Below are experts of layer 5 (counted from 0) of a mixture-of-experts language model. Rows are named router (the router's row for the expert), up (a neuron's input weights, with its number) and show model dimensions 0-191. Each number is 500 + 40 x the weight over its row's rms, rounded and kept within 0 to 999. Numbers have three digits each.
After each expert's rows: "gets" lists some tokens that make up at least twice as much of what it gets as of all text. This comes from a sample of Wikipedia text that the model never trained on. Tokens count by the router's weight.

# expert 3
router:485466465484559482449454469450557431510457548523425494498414537447484463523519517500512427462460547496561515458563424490519497474510528469590522491526467473472506517476530510548475458422508540523562453489540544480421489530500483547509493483562528546507557572650529539574460490485458481409460525492527523484532456480484483504445453553507463495543441459556512455497496493565436526467460463540529491488530476504459555564489514544547457439467443461502498453530522551519517489550451510535528507524451485508544479531453589491596500564567491500476476527500492489523545497527490501482
up0:527499538476480515477474467539488521499489506550481526460504538482525464476475605522441470523549469565479468397467508433512500536550527472510371473519571503529534435509513520510522521487474479531436491504539492510566441489493551524475491475481502535501504496490534542498539471478489469528487501518473529503471453529497530518573449595499520562641572464500519508455502447571507546493456503476564507505513500559383550495621505533598495494555543571514486509515551515466551551578551498521485548529502465414513478489535539515510491494537511454505490490492465495563465478454501540446
up1:487485487426509408564462516500509547507479459514448464520426513458471470538509510537442499527510499500484490490454486479489489500488473491517450467364554472489549463539498403429511532496540521371457493471535498469609552526529428453502471516449439529483507500460489501476523465455539497490512485529483590503520501506486467473504471445512496516436505496494466521512519437485426489532577451525548503508520513564515493482495428492576544478514484523551501461448535485452492593565538479491485507458498524575475476417474394511444528531487439497482542493468478424485502494568537561505
up2:464488530467528515412489536575453556616405483526491480529450630501499527521436509533501485495494487464495524503492514515515486471509527411502455473493470470500530469493591475642494501485453502484486476489501506499509449522477493498487509525496431507451457468509549527519473505494468439506501493478450537491391494437443486575527448512456498510475459508439489559495551465459472519535509454485459595457485497459577539407480547486454525459469449461512446500513487541552486451528501582478515522470504507409496551472525523508454612510562452483493487500498453510510498500539501488492
up3:447493501485484531475519586454407459564529512472542489517495525502537564446524408459529519519549553503474461529503479454481515499500595497556509474466484458458473504516530506490507531481556468450574449485491512499501472532618515466562508486504503573585574393496518514516493466546531574450373554525445531503501561475543543482525506476491536459523545562519486505488489461483517500501428559490500499489473500496509538458534567477485545465479478523503477498490540510508557472551463561401530562464506484496470493517547503466499496515485534406546535544422516512484474497503417440449
up4:533474480430510445472477508412504457563500444453497514501456532492480506493494466440439509500471517601534485370492446570468505496508491604509505496478535503552496472543517464495539446499493512468575467496509637506508491498476523453449518495546424451590541486503471497500494489521472544458408496426520516526442512487516466502471592445466565501470412465396514502495507449504433492485496552483604552454511541511475503445554509499500504523435460442526509499483500500523501460518480513547504513474510514506507493500478551472525501500534480490520576433499487471594496556480527514501
gets: " D", " L", " R", " H", " N", " B"

# expert 2
router:486491463464443483528530512501461489544548554444498493446452543467455510512513556504492578527449513495517522448438570562468414476517505581522474467486514499498532505534463518513515520579467481498507491487468519451495465556562522559475486518524462445514491509496463453492545540468538500453545496455457490487520494491493521639566502528466546480488481484480455427458439446461423534502518474503502514519496501470501515512430587457511444554504537512545512468596509474415483498479499491465441508474479527393525542445445540560419524488466476481525577459414567488495479534459420444498
up0:632489500469482549469568366527474513463476484413480489587508519476499461511465470522573483502476460511488506486484419433514487524505556536548524478491507495535425514585475410513452498545591533487535585479470497503515504475478435475447481487511446557484523501573473516519551522395576459577500497497497478495489502501554485509494517480525501490430598526567503494492445450434525405513506508501460469496511493472553500543502494577504470478531430465507483520458577459474483459511459471497472502503479447504522511507508516502506502526495510487466584394492507495495532487468503527518
up1:501461508474439501505479426465542423508565513570451503489486522592543495502431527426451474482507499492502480565466502438504516503489511481524450505505392463551482464540504529522528556464502459555498556555505596529509412497478533545502520475408479540463519505463521554554506544441514497518530517407498365487503497502629504448558521501538423479521505470445520474484498582534495465469517491531509481500515527524537502509500494462526502537556582493414501510482466498540467502498496518541555495524493500525512473558434426460478525575532469578517469507528506482477456481468535462491
up2:503494504507498459442482461502508508536488519531451557504501581523512501493483540482475438520513530517502469507504445512583611558473513526528468529506596489505499499516446406520489505551526550511551476499468496478486571495510547440477504531508507448492548490526503495534448472554480574507445527447513552560447492459509584465565509450497513499581484519421514494512465480472573556554454501512505540494517484548476453502492523506488504536473530530463574457495518497542569497442521505479523356464500585525478497510507527536510495501487477526562366423485501517526453481361485479494
up3:516510569395516478492523444502461487528570493539592484519517486515487500482528466479474496457474516532575530417512548538490497455475474498485445493495499530383504511450544553558500505452454496519469501583493521500516504493538476541569506462548501496472499572522471524505495459475457521375485486492509480566471467393494530496475472446463481475502555429499488482411523500475489567476459479605509550470497534445562539508504488484500549509538459454426458502492510503566504403432481503503479534501474489534492463508464498433495495469500457421532502548486562519528567499508402437528
up4:458511531473566364552472550469541580479486521526451506502487500494500555545533457351502596535519508499507500484501463494548491580552524445488477495402506461486480498505511557486566547562444527478584469595496549506544550488467486474501486492482577512497493457496499482506495446486484516447444427499543582553490587502547520577550449505549474457511483527503518509500531487526476510417527503431459533533515437530442483499491483490503448523491502508572495498527540503458502491492498485544477542507506480485478466498533451533521502439500477469500451527482523499427495538460475391474
gets: " and", " of", " to", ",", " in", " for"

# expert 6
router:454537443481483556491531456437515458498439477514525522533486430563457477487480478506462546552480458477429445453480531428463556522417521571417450504486505513588521513497513472474554529504516461525561472465449583519488443584491546434533487465522516534478510466478562419445519450445535470569487480437515490532499492443522442428502504477557495522493523481485595545447550446477484516439545470519497443444434577490553565473531480506485489505521502500477541502484535486536524469452472485532544554449532474501469477460475473485578483492506489549544556500512559578483471482509437462479
up0:386486500537456530526499536494519519509498496500531506488467505500504496507480506530527513521474505522530562508524521486587484494500498550530419516447510517512456559477493507507575414517564522533472379529487499489533502577547438543559500447530483523528570506527406461486535496589507471558540504449471504507499584451495552464571577446447507506556491432512479535507499507568525503401454449513469506501493495507507494471472543465529504481515498556595425423476514546520486488490603500534559492530500441437549463520473504478500513480556490502474500483475488438426497523580465463573
up1:640519509505435539494529495492510435528496450485542462501482440494475473491480558503493576497457555476503494460490594541479514479510403515419498492546437507535546484496476519563500492540499457525565448498502476475469490535570454514512583468514500499400465533524492409497504577415516504498527558452478491574458499410488559477420455509551446488490477512494551528512489526472447583511480484447531440491515499481496530434433553533455484459496448563504431513498489498499494540484496523461582531503497459493476500487495454490557527458497440447543547490478456425555498503494524478481
up2:502459557508556502527452531566495502548572537532502510518447452525497486485515552481564616524486569514482517450540540509503482503453457499422504496502501503559496526441431511505556539502549479377501497439533455500503469561455469459571504506503400456480499497516500481502454513566464536493474568502573551516543500475520508536441510520471494494594451561488516499403470477449540524532491496555498506503517582466517502496534537490519535467496538502528486541379497495492412476572496470491508551471458509577553518532470495492523520513445465517557495596518475541475432498556459487494
up3:505508409525538501527497451478484502518501455499494469470502442494469534468440513499497498529463510511538499531542515459523580511481509570503546495485485500486470524497522467553605528454468500543465502485630542458503499566596538484508563539519477511518532497502458434481486516507602489518524440517575508496516466586515471579474497507464486624492499577494511518460526494422526499499481491500499497452535538513502413485508538486501518548511509443502487566493541476351536483488489587575516475426465408483551503533497511467518588479538516519491496520459501497461464523502420475495
up4:510491438499497463556413414509489508475501520542456521509449505520528500541571486519478501490496499499493478488531494577504503427455515521397455422499511489504521546492442531497452455501501501482491508489415494491464479551512503552482513517517467476497497523472558474506500488505506491504554539503551510502446534532432479533520387453515515551527543419477574526495423400480503503572491541559435461461445557447507390497535447483474473499492560464514485500499457501545462500528430521546531514472496531524543514456553514473580507482412463524503534506486473538456461523520355586513
gets: ".", " |", "1", ")", "==", ")."

# expert 12
router:503419500479447456483451525504437489576556478478448471441452501484448518481583478541518557453570514514571500502474558572484465425527474477502508465582551533548503523471465472430441458494526524485577524493550542507505461501494443513487512554479454465435451514526428509506511510513494465531550441451490569571478513486538536596522555485486534470495447589555524496482443516528498552455474486437476451458522506495494515503552568499463499497465444515528483472515464470435460560544497529504530551432477521512439524490528518576460514506466496507437491410418532510480447550458514537523
up0:506463425505522474431494498570561498502585500459549605500535481509447471493461574503476417531571573502525463504514503535510486538388432500515534517465508445502570515546523529483498513439535473420513436497499498436492433501498483495496504551546439509421508564586484489438489531477434527497393503528608501452479503500498498494550485548518520498444498590449559507507493506498500500500510500410545581509521504543440452467538490433470555457510491443536497460512527496534456499507493479561498507500452474482500539470563507455525427492497524538549559476506516517494518490496515503458
up1:500492529434478472538524461461501413498596500544476509502423516423486443515507502434495474459529473559530479425471515533516508490552500474473538483594497475448441432485552495434505553458499490487503500496510525509468502527556451477503439526536504483545584555500542495531491540434500519473438503533460489547432485482452534485501569472499552447582526472494553498392444504503511503520551511528575531497481523538407452443545492520511502550496512453499509488441459443503457559496454480518429564433500454526499477502472485536567535493473530537502471399505500474518482554472506422587
up2:527476505550417563490583469470499496508439428449600500496514475462546494406523540450512425476484504433525494566505473530454489491502505443525553481417526426515562530480484495544460512471515460486537500500575509516508506516583460505473499501501493516558558525501531483504501403525560559402529481494500535509508504496422472549526497466490484461559565501500528450441498455606483476529545553484460501472489526483524501435514478527510491475501511521414502485459446517501441507454499462519547417455515503521388459515466562579492471502484485496494505476443536449506498515500535468406
up3:501516564462440490528514541449500535448524446513546534523502497506493395464505449521490503490458459501482496497519520500491509506541457501494521465482495484487413490506554489498497511532511557450549563454494484504476535529482436506546422454510633508491445557544485470359545522508474525540489456502436527460434490422573501559492505514484483529597486545431508511540460493490506482519507538496493514537455525538440556481481506558459516510479553501441461521494509504476492533521500502495439456449500507501416495573434499499500496404510558415462395583531469522553536521506509496429
up4:527452514423496496544483482544484472480485407504497570558546471505472478475494499600514483489508578504517522485536486510509492484485477488499502529551510499591505476510491470478518464518559524541634540485538511563558514499503498503489576517464498474585500400589570539449465447462468494451476538496578559461470420505452453499488429502477554609577506441462552514505510513528517516513504593487483502450414499487580432490455555514505481506422516501453521465510501471541450494455505505555511459547446507542455525480521520540493530513519492474510488502429485542440528476472512524488
gets: " in", " W", " was", " of", ",", " is"

# expert 11
router:481424437495456508540571475434519547474487500582500507499516504532435473526448560542581573526485515557450538570416469486505514544540519468504514473549463478504526505478464486491493500463528472542556510593539532511502516467566500471535496528530491513547498453436442531440527580527545521530577502495501539529573493498509540546556524488542544515475472561432491480517539482446566516535498509475495488404408508549551480524459488522457529488523566467559414460460480507459549470481467475476529500472506498505425503532504452548498520537535479423489577539528580533476507427490434454506
up0:508534514472441411506498497502560504522495558456546464557504506438506413485469512488473461549488499469462519496591508505457482518479393548480441505556510500524454503514484470448516550479558499514508430504532516582512455503454440549533533376479491577519591449410545520492603535530499500518487604529488508485483491501455504477486555499498470510517490530500527535514478448497536545520516430583432483500495501522492605420498506432495516511485550490502590530523504530447513479508505501424523513518507507501474537519479485458480526490464507471477532512497535591504413540490494455433
up1:497492495581476462615570497510547511544509500501488500542457426510457499498552513501550467513498466505496449461412478399465496515408505491513493480510476522484515501550527554478465538482419502557454518527488504477572524485520484476423455525518525434402487481572490524579512453527504504481534412567460508538547514436541418480519499471500538505536456491435482489491465503578489541424536511497503456476580518495498475481478488563499515517483485484512544484536458459483581501480516461604434502580493443491497544528533483510500469416493491447568481585500519460478572484497491483504
up2:565486515492512503468502516492468479478497499499574554595546485518451524552501561478493508472485460498505490499511462483610516484482486503429472499542495536572389532553485484543502521525475627569483527461481506493567497495537518634493486493476521468501439486503575487498593578478498516525488544499530533476484503506506474533456490494496478502501493366502495529517529525508505512434492491548497494499514572401479497535454535519432505487544463587536501537533562532466499467500462487552503481521502501489493462500477520438493485413487492527502579456537558356520510497531490473500
up3:498564463461505511539505421516383552492502523434577487531543595497498494499411498519518426524515561423530472548500424486507536456496507565401498436496500476506504526494459546543478510553500543506481537443515491517510570502544482531582512566494508474484450476449521501479517498482517532461510550486501536448481498553456504520494518485523487519495537498452517469408572399497501528450480450508461463534505451512548502485495405487552455413465442554533510421482552524561520469453474496504537502488487490504532498579470503476530501581506521476560512518404473501515418482531496514477
up4:502459526498470405476543457543548490426480566468514469504492591481499504542497552411516547513519543485497564454541476529516426499501518512526436491501487508507555486458474378497508482500497484476541502547466519481513503449505490517517464507603471529477470432547531495534504578462494495503457532499476506503502533492497502556497544505432538572420501499472524500548533494412528507552510497492515485444456518469512597501454494504586531474508420506490469510500458487462491442464499524483542422380554456480500458431534519469527538456423528473523452558503495379442513511537464466499
gets: " |", "-", "|", ";", "–", " the"

# expert 10
router:523480578506485487557547378443513523501526508433478449554528445571528499542471572473510494517487467505482498469549583447543489527501501472472456475467504505450556572557445476467526570530537501552537490421522462496544476452541553457497551500511547537423542504561522438428479481461557524530555480458454509565485530520559556404503496474425462455561468447502517507479511522477536487525498523524440459510456476507517521523517452472495466520512466483458485528454511479562474544564527507534460451564523544542526482560509499459487478463486503507470457567561481475440417437463529454542
up0:476527535497492447588538437553526545489500498560466494501494451426503571524548513491530566496495536538515493552529486505517505508543566507582493461508510491466520505471486495493416525504606474521615508485523455388512496499609512485524470409476467497506517528586495522482480508507463520491499548508490440545472498497488586496509510424483500506519581540500485518513598474524491501460549611518499494513554416492379538530564484492474532470469544545504500489538543529491434501520513486535460499468502527560496499553537405494490500491463484501485454521489543435500512455480551516458
up1:606494535519458427521598455470471400455494511536525553522535495524498454561581493497513523528544493592545516491499510484492512527596448522519521477512502540427469547621528405484504599502507498501486426470463524476467504501435497506545507514505486427497541501505455425425516503563499385478440460460469510498514518499579511493454490496482501475460497436504535503520522499537595546493486460491500488539451552489515472479471505516453429496482490476499518504541498546503464525464515596488532480497528495486500557504476478499525498507486484504396539511469441427501465453469548490517
up2:542459492606544581514563491563414530558519528522499464490444505479568500501531551576491520544528491477492494555479505506498462546523469569511462485478572523536457476483556489502514513532499429495523467495506556489491524468611513507516474504499546510471448561504503502563539528503504495501501486513533494526555559504544506517445499454552488481518489432552491579468531467504582503478466499531498503451508543545408507515546502587513568418462487492511448369536519484562500549536509465525541456530427433512518558532498561520527509517508525432516476514559556522523506396555525490476
up3:511579500441474498592429442467577510435465500541518514452486431580504443466504541501503521550476477481501509561565564476507435522486492539495563395542539463434423445441530429423533507539455505484476495563499520438539507490512503475488510511484544501460463502505387509487440505493457471448506463547499501497490469399461424467482472438488489574449480543436472478511435522459570480511519454497492501536489491520527482485486495552497469507557471556461475572414531523466551515504537483476452529499428547488541493501484603479506474533524501515491493493506510514556503518492496455456
up4:425546536471479501477434504439506372498500493497520479556469545496523484412459501502543494488497512530420483524502501479503502471496556589526523477569535531427482517519500503592447527456518484608564494456594545491507518504537566584637468492497505482493492471491456499503502493515495561531451479546501510464579484427494525572503492497478472512534510507524519460437449520489488398533520514486467505537473540537498490424506497531463530462554499464515496575426452478488480502508566511498467469471446453534503474527542534456500441542477468533505435485452534543483516484505502486596
gets: "2", "1", "0", "3", "4", "5"

# expert 15
router:447417487471515507466496523497515502525543498517520474567451532506431473486462440507508501585492552487460555513429564538484429504521535497488460502516517469490482492531535537548450492407550557472550547524527544535550553463506450507445434428460447494516506396521389555471519489456491518507479507519456418574531487555512489501466493420528534486445503521445510551568578594477552504507541522482470539506529437469509525535473435475510443455464458507474499558560546546498492465466446469497530553526546488471511476470440492536570499538547476516452534536466534457447480532481519468531
up0:584523601497428561530503534469523510496588516493445469478525511489518495487539453511552487599415514525481501416473490530470545500500475575580488500513620512554456509513593540497519563535491508501506548533547450481497524478461478540474424441499454460418453446446503498483502543510520470438548553560558473547620483554428486532454534461503513432531476521477519415472496502469473493493505510499533543500483505504509538519489441486501433505502523481424539481510500519550495509474485427461496491507503520490509489469556472585522478474545505587499479496527519517484478428469520532498
up1:547499526436424475622557412552440426481472502502506620538517539491504506493558525479524473524533531430429495518555485505524488520502461501432447466487455420499445494493419502500529483540543569485467514506498502493571478489478499500494552500519498466536470524500523484483456500578527549533451503553492488459561488530544485491443501499510392499457419459554483410559482502492562468458586486505452551415457461510522546459490492499474565541456473510504518471529534520530487472521426440517515522590534549484541496471529524452536492455421506501491532457488498484501530478506526463505
up2:496487476516522499522516536482591475510461437509501525511492500564470535470404469470587521521429561471505488486571538482391500532444534475487500474507517528559511479502496540496522504443516451493482516495483480500518492458440502540529498497475512502430503520472442472502458500531537515398468541398506481513502443482541462551505445482499478532537413501498504465557493462508580474492465439518502501540503390542482493514531508486516505487527536488477542502563431520537473434642526529436486531469557486524492526580489475606541546527582474435560510546502552470506501471497572533483
up3:413508456548475506543506479543507561485432493509494467531607433547483530511523500591487545530529490552550531494592495505485446494487526376556474547473532501558506499497524523540543505522485492474525503465539486505513520582523459498520501505512481569468471500567480475416495500511499483460584500480512460473530508437511424543488484510480514513481477419491553528504540500483506509425513472430507491575487532503439546497486465419495450433450499466497510491507521349488456475404513499470490529505534437453489476497492467477465586501423472514471500479448507507464421471525563509504
up4:561538520459500550450536499503487501573515474506479507530512477502461547563512529472476552484464618497437549499448499528461501499493513517504499507516489485511474490501453496514516494505516439448568539491456494459461564492473492496482562458502453481451542475504482494548483470524510495501448489476599505494492500505498496489394492493464539590444521491461414514490514432445507566481518514481414517511474506492483497488498505435549488441637523519455568373520534578466507557488518557392557517524509489402466524482486486508486471524501524524479492447510496366493512507549487471433
gets: " (", " \"", "-", " A", " I", "A"

# expert 7
router:470537495521571490494509559498533484485499435549471544427417565454532480527431502471483549467503496523473502477536522501520554485499534470533476510560529517479549453435461394525543494471478561473501479593484452563520538520426519497546460519512561470487555496629501536526527513514485483486498536500560441527516520440458495451433512534417427424576488424512471456453509473558471495495540493494573476523447444498460467524496496526540554516518490529521573504529552456530593503520416518491499464521511501540550510459474553507542464496559489469459496528525475564493537550519508566470
up0:415508435503452474459503480463531477511453502512501462550501516483509527504495502472435443493565514435495505584503486536486550531510507457532498448484573566429522419531500499485611520534449407522424446438495520516530512520474577473447425481495429494574452493448425567464523427413513491503542441501595531514589494503505484466486494527475497527550600510504614541459498407468544539557494492477503539486473449533500502497487532512555584473521480515536477503532471487455496527529498527517526518507506530497484460510483502513498509462537539475534492495444566494454486542528492500504
up1:523505466489469477541475485499539506496505508560468527453484512497523566438487508556490534552483451439510489497424586478495503484471515481557495515544479470501520491486532460520491558496477505471478489528594494521466507475493521526566495505500461470555525500485574454493494503451520429509474525508407473420527469474490526477495574512484493439503508472652598588519528459508480549500495493491420581511502481545494490494515484484490521489457500473520551470472404519470501496470536401526478477508508391508505513527494484436512459492582475509446580514509594553577394554503457518454
up2:554456611387520503467561481414487533480521511525444508491457566516516514488490546508495427489550511544498489459526567506403569405558490502516515555556448501505568460469513509520509574494483537534431507465523432530520498518505537497425523478454547491561512500499509455482580500527450515537496469509441494519512527493521479450437472587526531468540467417394533424508570487502529529547570459508459501488499551491509478500516543539550548480534572504474539550496493494502488549501409515530466498492527499491464457506491522499529490457519479463520471440459484476488507603498473469456
up3:496503585485472548525526483460592437505496537520448503528479442511499519499525423479458537528440494413538567506527499537499500429492529501494497507547499492537529493494479513555482529503574507509554499445446491451500445531460501492558475519495344509511540453550570522472505501480523510508482533372472457490474471504547504490507540511500523489439498491503504520504509528546469511540507451475493524551568394564503505510506457501550487472528441499496510501457504565577545592532491525495494461513458484494465507476417437371515481376489480541519518506496433474453486478524505483445
up4:526498475504536454509507494466472460586506488501513483529440501531606507501577461463381499540460490471474505467497596501534524501503456527504542532565512521464555483488478513581460490552391494553505456604499503511533440426482547499486486525478491433521509514480436456487530458474501520580439501492534528486457524547513498531451512478500482547479551430557604441527508499505446515535472491530475541479439379497542485481522420512469509408428548478473497494470469484499491537497491503367479514555496491543507532465517495503518493529544504456500507512509466480522418496520523500506
gets: " B", " F", " f", " b", "b", "f"

# expert 19
router:498425568439533472587520517465439474500565494487552535437445555558459485491568470511510564522495554496499518520447532534463467471481516523505502499515533461531532510531477571494535560561460447527530507531468524426540413503471513572455529489470556466555492444467472508533514493460513455459517501465507522486537473519511516580585516493549523440438475573445560466475512403476490522525541511467493538410438481517502446434493568506488478496527490541486428521508506588455484544441521492468456491498537512434440488505460492493496490523504477505455568444538508491520423483474386473513
up0:546398547539436475500515522493513531479483625598452506584505492471489501440506544498506489566498452514417494500475648486466555509486489489533486515532525491454447511518430501518462515589509517524467482500529514499507440521461537502502532496497496476459476484539502504508479495535504466480513535467484469515481418509500470499536503517468467484561464440479491512486448509520518501417496497510437462549496623514523500656538443514524550494433529458557500485551514513478493521496479549478481483438507482508506512513590506501492534542505511562533548498461507463494549451517593553570
up1:549589493498538501413504539500562515502521493506479540403499491498506528577508477500598470534553522466588541500416490469493420552437537507499429579480451505484516500470441491509514495552541552520593395476550500464517486560508483457577550480525439465535486460531468478540501528498532504480480534502516468503514482537510494472521472541428484469445531525439528504516401500437498471489508499492499593487503433504416516514492445477554486411567489480500493495460421457473505479465453501559447466510459539481526500489399469503521448515493581490513525488467544501505497503492457483502
up2:505502515509472528559498504442492525343494461504495503524510509479539396526489516544430510556536486495585483508495498500502555505515550413539491466522498479459493500481504503500507500498457497483496425478479524467459510560451484481497479516482500553484476520459500507506487482531525504472500503518492540493404383428423585476467544471466495470488539480522490525516498505487452527598504461468529479480488488510480539468497460492596499495483496611522498494533513516529522466477461553600500533513497501507502667505365421491489477536453498509536517495576489514474501577483474490496
up3:560512528488400533463491509460580413543465597388495483449502487426536448497461527488563569577584554499461482542524504457546510583513550505518502489496520517551476500486489424536504519471554524453462493525436551465550507430477419460483474500509435514489449484516466418420495432506508505497500494542483503485555560499486505497501555473499514506542399503501562454561561481494495511497578509519515483509491488469496536505455500466529449461499540498453526493491510494493547476494530471410501518488527509482476582502580447509476527486474479447495506506484506533432466511449499395506
up4:468485412503446481542497485515537421509571458532588525497500506563462490468499508467547429440574463556499544470551514538508402490512534491497528521465517482597496501493512512507535529514453503503590459502454516525530499485452554461510509402509483480508494445502665465495462460517512612493430456537504528474517518500382473478520447400497559567497473498549551482517511500612504472454424535546504522503544543496534529475480479484525463492499470508488528511518535543459514499490503488516481367502513483484499492457484517494466497500513509509462492482503520498497499520509487570489
gets: ",", " |", ":", "-", " and", " of"

# expert 21
router:496567549468496514467474460509492505501587486392487541541469435458445455531474556524511543526568437492558468514576518449509526461475507472407491420478513553482515487438589483473465562514468449554558445490536497542470470448499532532437545509466531462512545552486535491410460438493542459510475519494540490472436587509525554451536508496536464510531495526504481494482452484515524464569489469485482623514575486526571440483513517449529512451501544528535515548491473530515470515495566468458532501555521548459463490492518461442536479453484525496543513603566536486468494502493522468507
up0:538480452539444500428500450499538501484501510446500549527463530482473498478524505510553429526513477489518503624564467532446367585478572499555522396460498515578449460519498580512442441487497477525544475516511527563489518509512486469493471512365481426487491497509505482490496486464576538466537452504540484491472486505466433365525438482479508507485501425504470519539536445464437508568598497487528536556499481495551507457496446468536501480513529528490512482464494516466493500466530486522504557551505483525503526579506505462513473502537532482501489594536494493524494503445534502473
up1:458463469526510483543484498361398494525535491463489516540519501509508495497507501501462501515469501465515528500568553504460524546526510447551529544540513443435511494510559475503500440488478474478539521450507427490395492500468487527498600499486506432501548502443522395487489496505499530525561473522562478477397485475516491543549583519509415530536507493509438554477468506461515523472555428508475487503468529488451464448509547495478493504502503480494496539515497501430430502539578527490508484462383606495368524510455528509507492476546440466485488516491539497463569454449497501511
up2:503485531529470444499535495431556501557476541507482540504473474572438552566512519498523450512505467499498480522491487512503541524470512467410503371452541480529518512612506481473560536481463460524477561426499477451459506446562515499511508518534522535518484505526465434507504589576469474485517551500510527509476458507495525550509522550498509455501548474500502530488520496542579493630480534459437485542529499535514498499467507449513456499486605469492500553545596464529500462510545539463551454563501551502490514440552502508533407581549557433514429505510527482469485513557559474526
up3:575508557471527499478478510507491511442550469531506489546571518473493519493518434511496487597526487457508489546572490398447494504557533510515494525509509493538437510507476547459520513480504437527482497503523498510509499496496586472482469504443522502423453511599454508533493534513504452508512531444462500498493513510463484487490445407387549482487521541483423502456520505361484530543517609465477512502489498510595544543500480456495487497503551501488451505500419507457412483524510504433474537538493495421500562486404532424513485474514507515520462484476573550459504493514585503437
up4:504504523472465517506474500438529504510501459444501503595492505480497512504499519477446527506605488506499572496494515516462487500427546478508540495467506528570467521533451516508539466552481574437515572468380546495492500520513494475482462485482500469514431479493518461497498515535504500506493525490484476495500563552533524489516511492497570399498590507546538477441482494519531572610588510517477507500451529469564506496542548588490549431494514472492513496506487555491519453516505451496417566484482512509521540426418497589493483422463634509479515493499490513629492501482496517553
gets: "1", "2", "9", "0", "8", "7"

# expert 20
router:521509452499540466508431546466561496479476476519464453507517498454505479446579545533535444495542494487452480439534518456447507539475481432492479467488505473474504458494469429528458489410504546505488476476569501486467574499513439439501487460439443459585558445547475558553542509546540476454461549521508470429504473527539551511512493449482519479466445482530427481457594493513549548516512556495484484483518478549531561491424434519498488478515490585549529501463443536417549520574435528440514468489563481533472493545476473518452524461508525572554514467525424569535568557509501489531
up0:509500439440554449448491566438498487531488500498498521476549483491577599488476499494446495497544482485548505412507508563504489500475489409504466479572508433504606536564412494435636580537554486497484462520526528489502439568502494465531551595484446528499509418502559492471503522545476506525490515509488506514472497468475495444472499499479484519476552504516466504505524523477483502503500498483512558496475460497519480478493447464504480524429535507482531506596471502557500420482498496511511480575515491472440492449440471386537525521539504485502532521497376409480499536500513488528
up1:507526521477456471587495550523540505506500532523450474457474513527434497436494534479508432510500503553549502483561527551491502504413501549489531502551494534431572552491470473475536491514496478574443458500443479548515526603472501498528493496541500552500501478472513485490510554493495465484541525500551467441602501487566502530499490540453473478471501514520608496514502585594596619438424473468486519577497518488522487571494532490491516514480446420519557506486472528525436510507485568482445462499495511485490445483518503596485490521482498466499454506502493544563489449554378500489
up2:485480446535514500495434515526534434465495480517509428501474586462466429529468467494589496474464497465473518510507541467519507498519534500483364436517559497489597422512501476501474493486506501470502459547550429488502520508474543508491497478524501565467521500561439585509488503482510408479441486498514510457407451500576490556499433507335499452543498520541452547479500441495465510498536492509526541505525499538496500426448454487497457516506493554491506475431445547441476493473512505484470509487497498535455556372532500510546492489514445506502534586490503524491523473496498438456
up3:526474519473444546556470403500539443481576465498513577499527425459520506542505501491461451493477535553486484475451501507519504422373538491465510476501568488534457449501437429542510474494490501521434499441506500475399477544548536486426447514507514472538525530632524531497507519455510527475461523513512504458464477440505501477525483497545504530473524528500503530562504451486494515508532524526506496492410517497589475473484474469505471501587499495556520470556564513467592520488506542581499450431449447486533483489511420485513500409476511466396554507477489501494508486503535454552
up4:457494455500503508426557492472525539531590467500466448498600455527616484522483538547500491500527500590442452500500545498513517521490498521441486484456498464517673469484514496509501504565555453507491478501485489456514540498497500464661509403490495510500495438491467496498551548580548522526503466504523479497553506475483494559511517595520474517518503539559501503505526471454503500484461538518473466482517471498488515526568474419499497444495533476529502487497505495506507541496472419509502621499542475482489503576495519444452508536520527529519489492567545449495484541484413550494
gets: "'", "\n", " S", "a", " A", " M"

# expert 9
router:477453477469488500535510508425462542526509447442499506581493547542492452424452494563488455492459479427571506506518474491492526496509495510482505479466415518488536509505555533520465532525518534467570468420544518456555466528539496530529510454589523569439456459527469519506470563502478506461551493470484518465489552489489422481500526442505487516580559452472543505528501536411567545464478542485414460498477479536475465532553594520529544496456512464473486481462521578439460523448577491544539478474512478409462516599488454459532555463566510480487460524524486504460520424551512530535
up0:500456480494445445555512519499443491407462498525514514413519600484508563555457525505482490453466557501465562486601500509534475559498509505526448464595387531511499460520505528464494484511557526503501493512506505539514448515491501502578531511503449526549528499526565463519492472508403503449542533426519536494472478488438456544474510433560537530505492493499520425530500554414489507565505452552497430504545502480508486568470539525457488466532495440508423477551494503500513526529477428501487379478506538510414490515534511504555533538494511426485554554542527500469517560509497555503
up1:498515502442490489502528464496425409578540540510496510519500503502429500497437445486516495393431524503467512542471490488521457495490472527410500522506478492454431489509491518477457450459515526492518456457448419469527503501507502500485508473451451573425539510574502476478461487560491526450490505495451471491502505478414506483492587546581569485489478496529501452467518464453405516489461473519509513530510399516477427534509499475504505504467450475506491406504553511439535473505475492579487500471504486519446469523443657428500508544491501501497480523527477474582557516507502604490
up2:473495445507484591495498455504507489486498494448496528547452559519475508511501543527447493496426505508433544548486532565510422549510500496538502511433494498491511482492494537536550577508526484477523512604455382543486497479505500448514531530520406623501497522457502530500537511505465495476499533510414432495544490565493506467492587478503581533533445492499483536526509547512518529498503434500563501469519450450503506483496462521425436438499507511518480534472526367491476580540532586497527472507453509524472502518486542539509456508502477477541532519528500505436599493590503415481
up3:520586513506467505461552439482500546536506483538443499571502467496474506509567509491519517518537592438467501500486483494527517525473506494551454466509431548523441414493518438538502515488488472466481496493535506506467502545504502470510449424395518362541506560516530544425483490499419585412464449506501568501531492430500502532523488476564527466495556490502486566435500472507499482500575470434515489515426485519430503520544514509456454511513506402494491473498448449459553519571544500509540441497454490518502459525510444542493501514495540582520485454563580511513526465529572494494
up4:458504464534488526484469480453487401518499514552467490500519505525447514473572606407499436476480524546525586506529471402529487526493476488450466473632553571543467494580508456488498540575553526479485530463529537476537565504486470485483521472553535475578556492493500488464501484501498501541507499496507499572449465505498501518526476499475511468473418487539543504484473505578514502500483492504468561512500506492529531510495501462490417469452489486500480504504506423499397449612512452514540497517502435544543491480417513501538567460434452485483517500502514506533516427501407592491
gets: " ", " T", " P", " p", " t", "0"